From a checkpoint of a small mixture-of-experts model trained on Wikipedia: a softmax router.
Below are experts of layer 12 (counted from 0) of a mixture-of-experts language model. Rows are named router (the router's row for the expert), gate (a neuron's input weights, with its number), up (a neuron's input weights, with its number) and show model dimensions 64-127. Each number is 128 + 32 x the weight over its row's rms, rounded and kept within 0 to 255. Numbers have three digits each.
After each expert's rows: "comes after" lists some tokens at least twice as common just before its tokens as in all text. This comes from a sample of Wikipedia text that the model never trained on. Tokens count by the router's weight.

# expert 1
router:108133116143079135075144134094118131208104163153090145106172144130165111130150110137153168121096106191089135149099093155064129116167067153109136160122087125062206176119081154121126157125132150
gate0:151135110131092141128130184194128109101171099097105107155099117071101164161105192110120168078069142105142099065094163076095128137132110115102138150148144133123131071155125128090150083128161219
up0:105106104166075124133128134164132115113117085110038128128119099087148136136084114133134221137113158117169085134058157064124174119101106124118127175092142119148098096168090167137125107134154168
gate1:139164133124160159109119094123140153118141141170062118138166120130152194097099110146094109095158191131087079146133151131156118137049150174141136093117132079034057098136147131182066094107115127
up1:093114110140130122138148132090195117167103114142130147105147070164130097187128091179153189140129124149061053109145078173178173115065132114132114112077186111150165121152142128133122124127137123
gate2:146141134157119140166153183134070164149148108200083088120127063105136145171138162101124223131106092175146075080153114130158131159114078110133103119169148070107127130086124119081085082113159117
up2:113152137104094126085160057124151122119091136064148094120163179173149126129115054209102094103118123124108176132088130116154110169182172200158102152132122140093094211087084117160140127166119138
comes after: ".", "==", "===", ")", "s", "ed"

# expert 53
router:122097099151100107101121144146117162098127157172106126102199155114113121175123117158150167107110105164057215150068127165150148101118153131060117132108136098120135092065130144130121150110134154
gate0:091152156096132129102115129173082141101120148148133118134142132033113125132152127176172144146159166163103099107163164153137138113172122173155107171104116158118109117122105126082131120120108117
up0:105110178160181100075130127139136125165156142096173069143091173071103137139164098185179156154182122200089143123141171119153179119146160146123184128161139167161145122125146173109155138111113121
gate1:147097099069083098087096119129115079131121110072111128164168135110114108166106150102094160129181095099077106133114153082091088117168077104143158168114161136112104156104129083125131064135151100
up1:139174145146127148154126147182154144177174136196168121089140118141094095082182094135160103132117145082164075081163150115176137153171121147142156123092136089149109116180112151109172121062181080
gate2:171155134111157156098122118073133036164107114079163148119179149129090132114185057130130130127093124113173128127131130145139123106076135131179154141105157136147119191140121084172136175110150174
up2:076126127093136131127206098134162169146172156167134103183129144161135180137152178151131136151107147135132153161087127151118132223071159110150199143157099111154186068143147170110142099103144112
comes after: "| ", ",", "0 ", "1", "(", "0"

# expert 27
router:133115100164129123123100156108092174098091092148099107094135113130169156194124108163161151096092165210041176155113071147076112159146091174089100131097111114074147138111121141111083133122150131
gate0:092193129139147165116161097163138088149147129139091143092103079088142139088162155129097146183146120121091094079111140136154152102090110134130121197152100192100089083180094133123120190136081123
up0:127082120132109190097093101126144140118135147139153107101093115171123125110135172117098162098113105068181173170153112198089129167136102073125105146120155102178152109186060092125170155087182121
gate1:144107113095155155150103135142087154134107104154122080200109182174125117181130131100046096029117110093104151161116094119116101130103152148160124110113142165070147096197172135183138158110135158
up1:100151139145081132090173154063151120142170147155084152102112145174173119121138154124157169196126099154162113139148134110159099108108087143140146137148074123174070125113071094137152085143179128
gate2:136152142119107107130139098139163121169107121113114136106144102126145169055133076129175149128084150112165089121132125139137106118135104182129079175171085122156028146139154170068116088102140091
up2:127113109107176105120124149139133121178158130135130106091125146202114171171174140099234139094156165155112089155128178138164140091121115147077108184148158129102111115205121158161133192133145077
comes after: "|", "\n", ".", ")", " ", "=="

# expert 10
router:052145069129096076119108110141130178114074145153087125057168163140145108170156110161085106067134133129036147130102150217124118137108145152103110145113138142071151126071119152121127139099112155
gate0:162159130059117092130113104112076128198138070158218080140177120138123162081208121127142149159108133118078198116085077081105126120163192142194141121175166135146144150145169086107111112103138101
up0:146170133072121132162109147122128074061151214151079103138128108149131108095165136166074127082065124133164094098195138084128146173114122094085135101108109167090173142157137183087085155160098137
gate1:102069133123171144103171127183149144129136153179096153137140159140147114138115204113146070155122104104165179113127137124103126083127100154111103106183131098109178134159185138129145176116148087
up1:113133152119080072170083140136191135174087120113138099167103106171092117093141118183176116082096158170105161127142125136124132162120138089159165131132057136106153129108134132164112131123073152
gate2:122154060135192150113133082142093141091081103173123149143144067158142116143145146131143087124175119126143101107080163122154160102081172071095134147095081151183132121096148114096150137079094073
up2:117163115089161203114099113098170152195152122082097148149130145108089143102128108142093138080151184157123126122138116072124154156141128109162178112121127119117149157168065133154058184120136123
comes after: "| ", "; ", "(", "201", "200", "202"

# expert 23
router:055086041116095149146114093113141132177132124217070143114183138161147135162169092137168185109094142122096167135129117177124201125131112116083098114126095141114151118086084144153090153120126152
gate0:145197158097186105175094136112089066142135116141079103169060141152133160103126090104157110127156124078144077145145161125115170170153128095150079184165170151153108145112092127133096131078105138
up0:111064119156093096078123114114100149081187114125126064042111134136142107107103206121138127128142176107118128177063111118124130193133096141172129127136142122121116149168189125108175165067104070
gate1:118069166109132154136162120124118068119129136166152143140154131178120085076123133147166135141094094107119101153161136161168123161105126100141121109132138087111150122149139132128108145103110109
up1:164153154170104108105114091144072137097112145139129128087125134171134147103115107140120136080144072087112163133077146112085158095097086108115105209114167096154113119068152164122140125159138101
gate2:153095152130084188097131112142105163115149095131101138126136065104099148187133088100131105135119201117111111149177152142061081100119149133226160111115119092098140120120083068088165129097159095
up2:200115087087067178123137106159113161145153085089153128142077138105121130076142084138193134186148141142101121097145177155090147102158102148192159163109150098066103137092084086121111106152160148
comes after: "| ", ": ", "- ", "on ", ",", "On "

# expert 38
router:141064050162139121120129065055152145171117182112097116083138129163117088151184095115167127084100146126060134216088150145158119108150106117141153143093105090137151127096089136144091152097177152
gate0:136140056146099158114166066122176156094167140145160137109145079132083079116131122119114130129115163129131152163182190081129189103140084155087095149153176137107116173101165180112147088149102076
up0:090130196127121134131067132135147176131122141072141102119151124136172120112165178102100062082157170127182137146127094086145144185172143115119129093113033103109100150130124045087140141095182104
gate1:220126124124152118151110179118147098150104102115173182092092148110118117163132146092154122141129118157145147112151188103157157215169096138142154148196067137122129117087115152190116114128133213
up1:086132126140167136163117124084086108158090082155164115130131107106083175144047075101125140114082132154081162147103148088101157120185126117125159115208099162201162141132131129177195171040142118
gate2:165154166159071128128154088151073123123139211139146102129145160135114164100170102098115131146098126150115068120157099115162089197114100143142135173096093163084114159122166119097180182132112122
up2:096132058166186119143065136138189118161137075105163136103144129164126184168160114170130112116127194072150159118155107134138168177187176158112120127147105106148123095135131126134064056117097162
comes after: "| ", "–", ":", "-", ".", "3"

# expert 47
router:129127094178099090136131110126122154145106154152115110040147216146120080160147093137098160109125128175076126144107096218167140139129095136109116139119164102128109107110107139138140141086120164
gate0:146156145111171089135097150151147094187104094114150153107162102126135107149141117135084094087146143100123149075093087125107121120123108116113151080130121144126110106152136150152163101122200115
up0:127138153109144102094188145108121143164148136118102155196173128074115092157122195148150142060172156122107105116108113181146088149087122091153102158163106203109152120143135158150043100059164143
gate1:091158174162189107136116177146099187132157117141132118144149129143118119097143116087139175125091084104110082144130138125190190162103141145113145178156195102139163068106127124157072094061122119
up1:153105182164085126144032099158123079167146165108111115135125084122124134109180129155101164186150184110136142153126160166221116131122138106090172133186128094100080135095113090074156119128118163
gate2:135152093110190151143127112099148092158107152133175158160129087118092103189169134114203169147108107109113136195172084169185157120110153106122164170119138125073131132138121117144136087165172162
up2:127103149136175117100172097085133066109129157126125137125118174132084182241153073124194217144163140164060117157139086127155129152104107176161120149175145146138134123121130105157177154142116174
comes after: "| ", "–", "201", "; ", "202", "200"

# expert 17
router:135159148100132123096090073122113166157101111172112097129205118167115146161144076155121114041093131113114135135092096160110159108092179172132106190096115077108165183052087142074123160117111103
gate0:072124114053113115077066142179119093182169116131114142110138122166146147155132108138126166093141079077123142072055114136151119118103157181124145119109147138144123118124157122074175122174122107
up0:157146051122143126151111146129125126160086160141162145133211101123158079125086187183139089066086179177170103149132105098141172157177129124105111145120146126155075098095075115095195098176125123
gate1:146143122135150065189150089141084134138098068103110149141186084163119160175188139105169103090115130130080111135140142160111092053114092123062116149151131074108110147117141119128117146162177147
up1:181149127130100147147165134149181155209159131138100132125113135077137150177132071125106176175159147116116150102165121132112118194170170150184131143076096121155152110104087102104115106117100159
gate2:113109118171141138140143037156126124202131064121159151134112089103124098109085033125085123047149171155138118117057079119108136121113100148136079088118096169162129109124113122127178095099150122
up2:136150069152149174089151175077085154090137182142099110060112149134110157139184156108169170192140114088172139118178107137154157156123129137091139174127124072083097096122115094107106123130105089
comes after: "- ", "\n", "\n\n", ": ", ")", "• "

# expert 61
router:137084094166065127130100138079119127178122171124042079059228141136153109165159110142113165074124123133070167121099079177090164120157093162152066154118112108114121121168122137091132145089087130
gate0:141126198205110141162147143157149133112156125139069123093111099127179134115133138100121150175191145132139193162116191129151142158152193117185126211130119161138102079090099082098151092142116104
up0:149145092159160126072125156125170198119136113119104143167116132087073160129090145100092153115109152120055109106115175071138110157171089083144115095112145143152128155140155150097104189088096145
gate1:151174178143128140137083136154186106114101117107120158188186108113133107202117100116135199130089174132116084046115118125157122137142097157109088115169153192109116067154138085154131103102112113
up1:186130176124119145096165139074100148133168130159104164122084101148113115060118087048120083157188146106148158135135124118125147151165154156106145142124097084149148178098066109178107207116142155
gate2:146135131160110101115101126135143106196081131171118094115172135159133075136088133117117155159121147142135053085087145107141119152217107122171109196087138091113117168150120178148094128082048130
up2:142113123118122160103157068107134165081126125122138169112087148088114196092151093130093101073154100099086166144155122120141116106033137117093163059159080146176116113135121109064177118128169133
comes after: "\n\n", ".", "==", " ", "See ", "Personal "

# expert 12
router:098060092130137122133116157163099154107147103184093127066199143132128090172155082144145146133079136169077179187095132154110141146195123173063136144108132148080095110113107128114077154095145156
gate0:109167137122043093109152114196146156145115118125131074100154120059180084123168083137099181115119099081113175110113084144079096110100185110124126177152165136118139093129099150087139117212184174
up0:151118152152182173129127165057114106154152133143153119147118148179141123106102146162226110115158158188105095155168121100168170116162079140110144100070119146191113155131153109185165127099086128
gate1:092181111068121112136127110102139122168161190154144103084128107158104133127146088093131101147186123160134126136136190055095099096076167152094159123137207106170101129140067124110122111140107104
up1:146156127157087115112118141088151145150100122168162137082130070137105163066118161164158167125116124091186082122110123133187123085117092169165063110141082103143133137147104152068181118128112115
gate2:115194129049064141088132135138143173113134151191094101172140145156168130127108121137113159105161144161117106145180127096155116084116138122096207137122105117112069090101167179122104110175123084
up2:132081116150168156152120078102101072119110114138134152179111090096164095128109096069122120178111084142093166121126130100132141127091164136127106145096134145208205157131071094180135180095133177
comes after: "(", "| ", "in ", ", ", "–", "In "

# expert 58
router:119135103147140165107067103143133148131082169169096158162202139176117169159161101115124148117091111118073129117088110150124166094112111086132123160111084101133159190075095154098046170078129160
gate16:123144090138134194117145138124147124140113170129156132144158093135093120121098115077163147093126126094140143144083164097095122079142131087176119134101127000116114193131143139195129099135142147
up16:106140071141095085096071139097118075086137123143173175064149113117070201140098103180172089099111112097161110175170101104176115150124111169121125107115136142111154082167166138077128179102110128
gate17:123154123105098135063145072139109108122119086125126175162146170150141136144138110083132093116140088184105136130130135188155191131089214104093148175132114146152059119194156171155135185199159128
up17:105060111134165142173152102120158164077077157138094190109218092128166083154114113100136124110109075114121081129172152118117113146108179105139149119193142135188088123162131109122099138156158102
gate18:117142137105160147132137086161115116145087054159119167112145104112139127149215120144092129111112106122118121118097093112122152144151114098110124095112132089137118089151102164106139155095106149
up18:133138138100123182106147063182123106074117062145152178197177141088150147098139095177057151119178118103117139099127105103119175133133131091098086062084113108143167175130155147123152117102121139
comes after: "- ", "\n", "\n\n", "|", "information", ")"

# expert 60
router:148117077187110135086105130092126165177123129118088131046136132136137170224129108154150135123082178142057158157092073122107103065163075159121121138094091136071179124142123141092148135068174150
gate0:140104093163129116088217094135100164131078135108098128125143160085169097167157123089148128151100174097078136117097152139158100135069148122152132137104226136126148087123130122113143107175107083
up0:132130144121132122146166107135153083139165171125093176121165109093144144159083104042136177135129198121160133158146108132110147119100188114170158190106178158131127076155152084137133170128173142
gate1:126125080112100062125130127102104124117163145130126134146155157172158086175105203131114155107187089119142103178111123120105082110158118186155133166126158165141114085113101173089159146092099131
up1:065158153164120172156119113119148108109177092142120082054117106085108123085141124122119088107189092112113129138089103080130064094110131142128085144087106148159142123120124139171131192101122120
gate2:100091146139138186074105143125100136131140131105121125139122125146148115176141175166179137095128104097101116181137139102103113081108158096153222110170120145129157117074146127154142094080118181
up2:145158142128150111085090080163095148103100138168119096114135097083204130160152100167143116156164111104143156195122084131136156037112143090132108160093102128136125135187199130115114116161101089
comes after: "|", ".", "==", "\n\n", ")", "career"

# expert 54
router:152163153170086147096150081102112160152102137171102128160182150135145139180141061177121154129066152176072177099079103133104152123128094150130070156112121085089157186105068115082118179115139112
gate0:141162142132099149155127121070104086148121126145122102097086201073097127107116086146151211131122175136162123079106119106108168115087146139109138149108145156140169139059082043136182128134107098
up0:103099133136129074125141155133122160152115179127133149083118063114098107093168165125062146155101115120148170155156175096122104123164104146094156168144168147174093079172195156099170187143093113
gate1:133075120104113174167130143113159132099078121110139148154090150126153131117089119169209104133158128161097156115129064128151161069124117120080208166144131144089137189060133132136125122082172146
up1:139112155070073221156184166148131164098101124132132180165107143096124207156096202112178153122144128159101095131217110181133103079153076150086180156163102173121132135117173093153153140119145119
gate2:114107134153094146152121136146131132193104100121192099118100141130107075120084099128142068150134153169153202093155147096141079146133110071137096155123130139144129077104078113191117091098131108
up2:189103090081105152151085086101185127171117084179165211122147111096134113151119139083113139104136137065165144063147118073202108131066150116200081095138070119097157160057107141137108116072145137
comes after: "\n", "|", ")", ";", "\n\n", "information"